python train.py --d_model=384 --router_score="softmax" --tie_embeddings=true --parallel_block=false --init="uniform" --init_std_qkv=0.0436 --init_std_up=0.0436 --lr_head=0.0148 --decay_fraction=1.0 --decay_shape="linear" --seq_len=512 --train_tokens=1045000000 --steps=8253
Below are experts of layer 3 (counted from 0) of a mixture-of-experts language model. Rows are named router (the router's row for the expert), gate (a neuron's input weights, with its number), up (a neuron's input weights, with its number), down (a neuron's output weights, with its number) and show model dimensions 192-239. Each number is 128 + 24 x the weight over its row's rms, rounded and kept within 0 to 255. Numbers have three digits each.
After each expert's rows: a language model's description of what the expert responds to; "comes after" lists some tokens at least twice as common just before its tokens as in all text. This comes from a sample of Wikipedia text that the model never trained on. Tokens count by the router's weight.

# expert 56
router:099129151164135173145098127104171141126129134110143147166094150109159109164120083137163137151109141177130121144129114135184118160122114145107132
gate0:129128127142146152099123129086157094119123148090145145143147108115129108154104106141107101110062134138099136123097143132129112120107096125193127
up0:119128136110170124164108146102097172092140118123131124133160133101088138145138117154106129122141109096094124152092136145155115099143124107115125
down0:140134123127132110112069121180157183125134106105138124125143118105118131115100183139120118156125198182098128152129116183115128132130092121157118
gate1:118102128148117195106099114162106141138129115124133145140160170145106153109126124126152116171132137141141096126132143131094123175112109129091148
up1:118165088118126111151180151122161103122136105099176142118124113099170105133150157123101173140101174122090144160164124145132140083102144115136105
down1:144089102113114161129113130142112154142119112124151091141075084111069103101092090111121153104112119128163128075137127139117130084158100114200163
Election result tables. Cells of election tables: party names (Republican, Labour, Conservative), Candidate, Majority, Turnout, pipes and vote figures.
comes after: " |", " ", "|", " Democratic", " Liberal", " Republican"

# expert 13
router:113097129138162143146084124115120165125139136103124145100135117116125144141130106170123155094158129136116122132082118118108137142147124115113140
gate0:131117150139100098116124110140171157152159097125104133099141079164142145079102116128158111166108149144115081081111117122149069167159134163124090
up0:159171142132144110142107147138147130111132123134078108084122149145163144153146114106156089143133173136103142141123181100138104164158144144089133
down0:127141152081133131149163128108120143140138122109124081141101116148146131137165127091069118114103151124131116110126167073127080117127137113128138
gate1:117118109122130130134153098112099121120126150153133157108159146088113104116151132146140134142117134121139142124134173107139138137113107163126119
up1:136148133122099117132153117121184151109121129118123125152141126123106147130157133148157156129098113170098129127090168112143110156109138179167109
down1:138147145150107111126066096175089108125146154136146092127182167110131177107119128154168150096144139133098103064109144129106090130129115135159175
Infobox list markers. Line breaks and leading dashes in infobox and list lines of place articles, such as District:, Time zone: (CET), Population and Demographics headings.
comes after: "\n", "-", " mi)", " zone:", " Country:", " is"

# expert 59
router:140136138158105124151150191119156142121150065136111126147105126100144172147111075176108088139119124103119152142114140124181099114148128115146123
gate0:111113124115154142111112114133142125143134146153090120158123159074184144118141126103145092114172118138100133180138115088156127151116079181114101
up0:161143120118118139179139097149133096066115112138179126108113103151093116154107119140105143074108129131159093109106106151108125123125158071178132
down0:102115084116125105147084115116125084107115084125130151123122159135112106118139122104123125135070122109111122158113144163126125156146110048088096
gate1:139099119134149169122133115096104095120118133120111090108079101109130123106109157171182125118139133148133150175132148123095121137127162133139151
up1:127104120112096151126136158102102114112114104154158063135099123097118122109119142119135119108139131153150068137106157138120118204119154134114130
down1:147131070071134154109125148106131143121141144128139132143087126121076147088118146153147143103128148150196163106150101091124089129165131134135107
Odd word fragments. Short mid-word consonant pieces in chemical names, foreign names and codes, such as -m in methoxy, im in dimethyl, Br, gr.
comes after: " |", " D", " C", " B", " G", "|"

# expert 3
router:164100148168138148125144080128127112077135082176105131119126132082139103100088103151117125139112107138125157142112141070114085145105102153115130
gate0:151125145123104120143100109128129094129132156112143113140140137107068143135093104097128148150113107128154166137098116111137143161122136094089168
up0:130120091118149164132123176123093147166140120124099117138139111179151140114159154120127119099162117110133125162154137148105086121127109100159125
down0:117116118094155087111128083102126126145130122099162104143181137135122118094101095156110120149178144137090184159127122151146146109154168144111154
gate1:143132078118073151101110093085130133117132135116168129143165097134114132136135152096159157133088083112073127136174160142144091147108150109125083
up1:103123159124083136127143081152137157128151116123124126093126097121118089085151127125167130104122097078121104163150133117122128136137126116116168
down1:100152160103115163147146122149121135076112116106136171159164166160072175154135127148143130152099125127170163099120146153130152114137153149126117
Numbers in tables. Integer numbers inside pipe-delimited table cells, often before a decimal part, such as scores, counts, percentages, temperatures, like 34, 52 and 41.
comes after: " |", "|", ";", " W", " 0;", " 3;"

# expert 16
router:091125145117113180123076116149099098162141140132157121157148171112121086149143149149131118083140130122097099121139090133112140152130173123106136
gate0:108161141156163114108179159135135157148125192142173124093119102124145178112125114106144108156141161164103131081133137159148118098125146144115106
up0:153134114141139085157108140119162143134110173119136157163137121122104167112098127102117099181150143156144127112118143164124120143143150112130114
down0:173113102136120162146110105086135135135122143104146123161139110119123114111146153161126114071116143112146133125139119142139134136149151151135119
gate1:154083147125138138174141141150109099105117113115100124128144113112173140150149149108152111148144086148149140088139152146114136153136109119116158
up1:169100165136125116167114132170118098130099094129121127141116136126099144160113104100134131108153121166111119092094136123141118120147160143148090
down1:087108144149068153143126142116103206081142145117098090119159155115147117103111151161117129116132110150123106146100102128166098163154132133158126
War, contract, trade nouns. Nouns of military, government and commercial dealings, often after in, of or under: war, contract, trade, loan, exchange, Army.
comes after: " in", " of", " for", " to", " on", " under"

# expert 37
router:130170169150096135164137166144137130139107138083129117107106132105093133093124056132182087151134109146092175113149167130142127140073118189110097
gate0:132136132099103157101102112132152138134093126054140166090147147121123135115150123157077145148124116137104096146098142105154169117184146111122104
up0:145137165108137118124139159113148170150119146106122122118121120118131151102081152147088126145100074128170165146105106185155152116188165103112069
down0:148115105131152086136123112107132100179133142153160107130162080190155103117144125147127090140097145117136119136183135131138102109112109121105126
gate1:146153116102142167187161115124104109141137118171144136106153076191099129127154172121115150138125146117202126136162128129129144099104106139138144
up1:150093164100127125127125156157118127105108092132151124137106168133145110129095103130148131117121179134081132125138132152129164185098144141129122
down1:143156139154161104133117143129140071150130096149130109116099146124113110112156105122165167125136129123110151122147137122120157108125153136168124
Table cells and symbols. Pipe separators, numbers, x signs and symbols in tables and math, plus syllable pieces right after N, such as Nicotine and Nisyros.
comes after: " N", " |", " (N", "^{", "N", " 3"

# expert 52
router:107120123119141119151127142116155154157133163086094090101154116104147150091135115116149150185148095157090110139118129116103132086118140117154116
gate0:098136110129146132139117136107153096139150119115115101183150175087100121131145140154131117160101149120167174118120160146158101101152127127114093
up0:153141111093129129112101116097118130119143076115124153167142123120111084138127097139152139114119082131157140111101147134139138120120098117133107
down0:147090167103131156112109147156101141139108128116133157115084162126075136156098121108131160120118109156159133167148129177135162114161113114135125
gate1:134141138141140123148129121157112113133139108114117122122120112128120106116155141134138167093165133112125157147132082114091111089169129065117161
up1:099144133108150141153138124142141155099132166135080105135129145147132131074126109151081147106154114130145174120156138155063152099181161120129162
down1:112135109123112135101139129068138098154142140131119111138133106116135161164107112114138102157111113125137105131121142104134139141092122138150134
Sentence-initial The. The, its, his at the start of sentences or article openings after a heading, plus = starting a title line.
comes after: "\n", " and", ".", " with", " that", " by"

# expert 30
router:127125138141145102187129134161133168122130143121149130096151130153161129149113165127126163103134101136155128092075127114124159157118142115132153
gate0:157129113143143127158100124154100095134149119132140071123120108117137123154140099104159141124173145105121126129114113155125131119124118142068119
up0:133169128156135172112097147110115110173164121141121105140144152101104136127157092080183143099147124133118138131111118118149137159162082114098138
down0:129101091122167149116106153143139133147084138093119107135102121103115112066130089094156129154098129123155104101096134088170155119185122127191169
gate1:120134167114154083141105145124116122089141138132099120153171164120147148114134101168150123115132128099145123124146130115118094090181122136082137
up1:158135117121128098127081137151136086160127104134097072153099169157095093113138113164130131115094078188122145104114118135137124115137156125096153
down1:148099136170139088115109127134111116148133133134131191107128116107098092121141106113145154132099095100121140114113101092068129135105162096144140
Infobox list dashes. Line-initial dashes, pipes and bullets opening infobox or table fields, plus field labels like Type:, Clade:, Genre:, Language:.
comes after: "\n", "-", " ", "\n ", " Votes", " Candidate"

# expert 40
router:153114153164145138101159138170181156150114116104091166127145166155123097127114120154182105128125095134172150117090075147127114088105112129135130
gate0:117137123124133119087096158133132155118111170160124127102161147151128124170107133108157136105114140097097086128106169140161113130158119149136137
up0:136108110158149134173149139113119126097150137097079123118141134107168161128138095131121150118143128133131151126128094160115160127147125155168167
down0:173115079116085124146120136150152138141139151117185153101113135176073145135089096118143175142061162117126141115180088074157129124111116070148133
gate1:141117163146120160117106129148139130130106145128139140090127127136136135163108105149137103109121125126119136138123094162143114117115166152140134
up1:159142119144131175120127098169147136168128152120169159096122133127109142160145142124144151126134142093157131139106124164152137133163191157140143
down1:137092133141123161133174148137152117161106112115124108131102140155151203122086085139126112136105102110127105145115150119157112132129117096104120
Table header and number cells. Table column headers and numeric cells in sports and election tables: Score, GF, Notes, Votes, %, and goal counts.
comes after: " |", ";", "|", " 0", " A;", " /"

# expert 14
router:122176111115132150122147130164118112150100153113095102124144109078189148097155104143117150151155113155117123151129082078124094092130097173142148
gate0:149092150127119143117141125140155110119117123163119121148119107109148169116156109111094106149147118159153108117165151114109119135176113159149129
up0:149162139133140126121142143103162163140127112146071108136099098122077149119123100099167151141168139124173120137141150153098143163165148113120139
down0:134181130153112120083153128102116169129164139110130155108144096149137135127120117198128131131103125151100135164147122141097085149108133117095121
gate1:166106113113150125114138134159109137121117133175144100123099143102094123109143146105135112126146121128139143132145074171142106141106097107127168
up1:106138109104121140086118134121153161125127144094144102139149125138111095111157146106150122138136138166089103134151158169108113135104112114109103
down1:103135134110103187153127145110130100144089146183112138134139128079138136125113132143165139121101088107129174133156138097121095110147161140151139
Sentence-subject pronouns. Subject pronouns starting a clause, especially It, he, she, they, There, often before was or is; also first cells of table rows.
comes after: "|", " The", "The", ".", " the", " where"

# expert 41
router:112170174156159126155099129167143156150154131099149124099115117090156118107124125127149120093141141112148081124119082136120139137136100128122092
gate23:106145117128125109156166118164099131158123121179153159113092120144118136083146150090123121119141126101112085118144130116122126105115121133104103
up23:123073133102122133160085083153166117109131142117161094104154140166122142164117149145117146117082143084171100094108157135128119111091144156116144
down23:160111145164143092113125099177097133152096175162113093116100124197144127147123157132161152115147180117138133114116116158099142128111111120134130
gate24:158107158141144152141115135134085137138137131071089151099120123151109167126180134092138137076141119108139091130149107145087089102149124137117118
up24:123144130149111075130141108164082124188113111094143130149113128142106115091117105142117140105160115119132168095147133144137080165113124107118115
down24:147136101175173157149149136073138071094137112136165136105107095152151110157150123105107132066117087127141123127128140157148120117088132129108126
Section heading words. Wiki heading markup and topical words inside headings or infoboxes, as in == Administrative divisions ==, ==See also==, Population, cultural, Owner:.
comes after: "\n", "==", "-", "==See", "===", "Personal"

# expert 19
router:145115119133119152143131138156147137130139096090098103148144138116107140157140127148107097143115091121168163084119153180122180147100100143106128
gate0:125128137092140168128101149161182129183135088130124125151189102158137075143098139116124140104098136151163160145140145156096138128150154142108150
up0:134119123164125161134112153166149125150116092128104151123168104121133087123106155120157153076114140153137180169121145147117144142159128155143126
down0:092102095125128101146168134126143077141117143085151093127159065128146121122142114112121147157110128114138150047094113123132168125149091123096149
gate1:139132133130144157092158097155140161082095121126121172102120128127146161163143136089128126147159191137125118142120118102124135130096128167096124
up1:146147152168156168101152133140105162118079153124116146098114112123096166121135146138142084175139105097151149134139079127136130129122158121126084
down1:117138136120135125114099103119123105168182082153170132091091130135136098113120159173131144160118112120122105135123132145101125118145200135169126
Year range endings. The second part of year ranges after an en dash, e.g. 1992–93, 1951–56, 1968–72, plus match scores like 1–0 and years in tables.
comes after: " |", " in", "|", "-19", " In", " 16"

# expert 43
router:127099106102089099101089128120136121135072126163104105144072152112128157104120128154135158126092118121167102135140144093102157117134089117120119
gate1:144085150107126091212085077136101151131170110108096132143122133146113105136122122117149170157078079102133137115164065140158134127100148110113152
up1:123119140160130155049147114093160086126107121138119099119111086136158163144150089121132107132125160154107142117132173131133134137175104150158128
down1:115146095162173141081135104111133162066129135125090117126142138167138154132129126142096137090104139157123128128140143109121115173135131098116163
gate2:118131152133079105106067131162097138161135149138135166125151119138138081102109155146127121085116121134110091152125073136118138118139124159129130
up2:141135150141140093112128126123177101105144131124172130149119125147139140141156136141087131149151143099164115059111150117157118096145152161114108
down2:161137120134134102130087119147120126145131122176147127146128112103130084126120113106113145121106142119129092170152153122157103098155137115103152
Role-introducing as. The word as after a verb naming someone's role (designated X as Emir), plus became, articles, and opening quote marks.
comes after: " as", " was", " to", " is", " became", " it"

# expert 48
router:134112148141156163096111135093150095149113132116098146142131129114157126144162118091109151132125146120112111154172102134129085136130139126161157
gate23:141129104073143147149139106083104135127126144167084128138163111105156142174129130111125104162107159107136127126125079130116112146113143136135166
up23:101129136125132109129130141122123126167115133127122136110090166148133180112151128096117155116130120111106098074092151114117140157137123156133095
down23:138160113109139124078154103128129095130130103079132159119145108132132138142100146127109144149191137136120124144139162075048133143111132120152109
gate24:097149089104113126135140157135157186147161139146123171149133139105118126110128132111151101087114153142091075175134117124137141150115137127123132
up24:117118111079117125119163131130167172137146114123108120186157160136099188125122162134145107155140135160130100138131096109091125190137104145112109
down24:104110125107121130159103121100136183157193121101113120188128139155114122155160150108157162125125156189135115128138136125135098138115161089111153
Institution and thing nouns. Common nouns for organizations, places or works right after the/his/a, such as school, church, band, company, firm, squadron.
comes after: " the", " The", " his", " a", "The", "'s"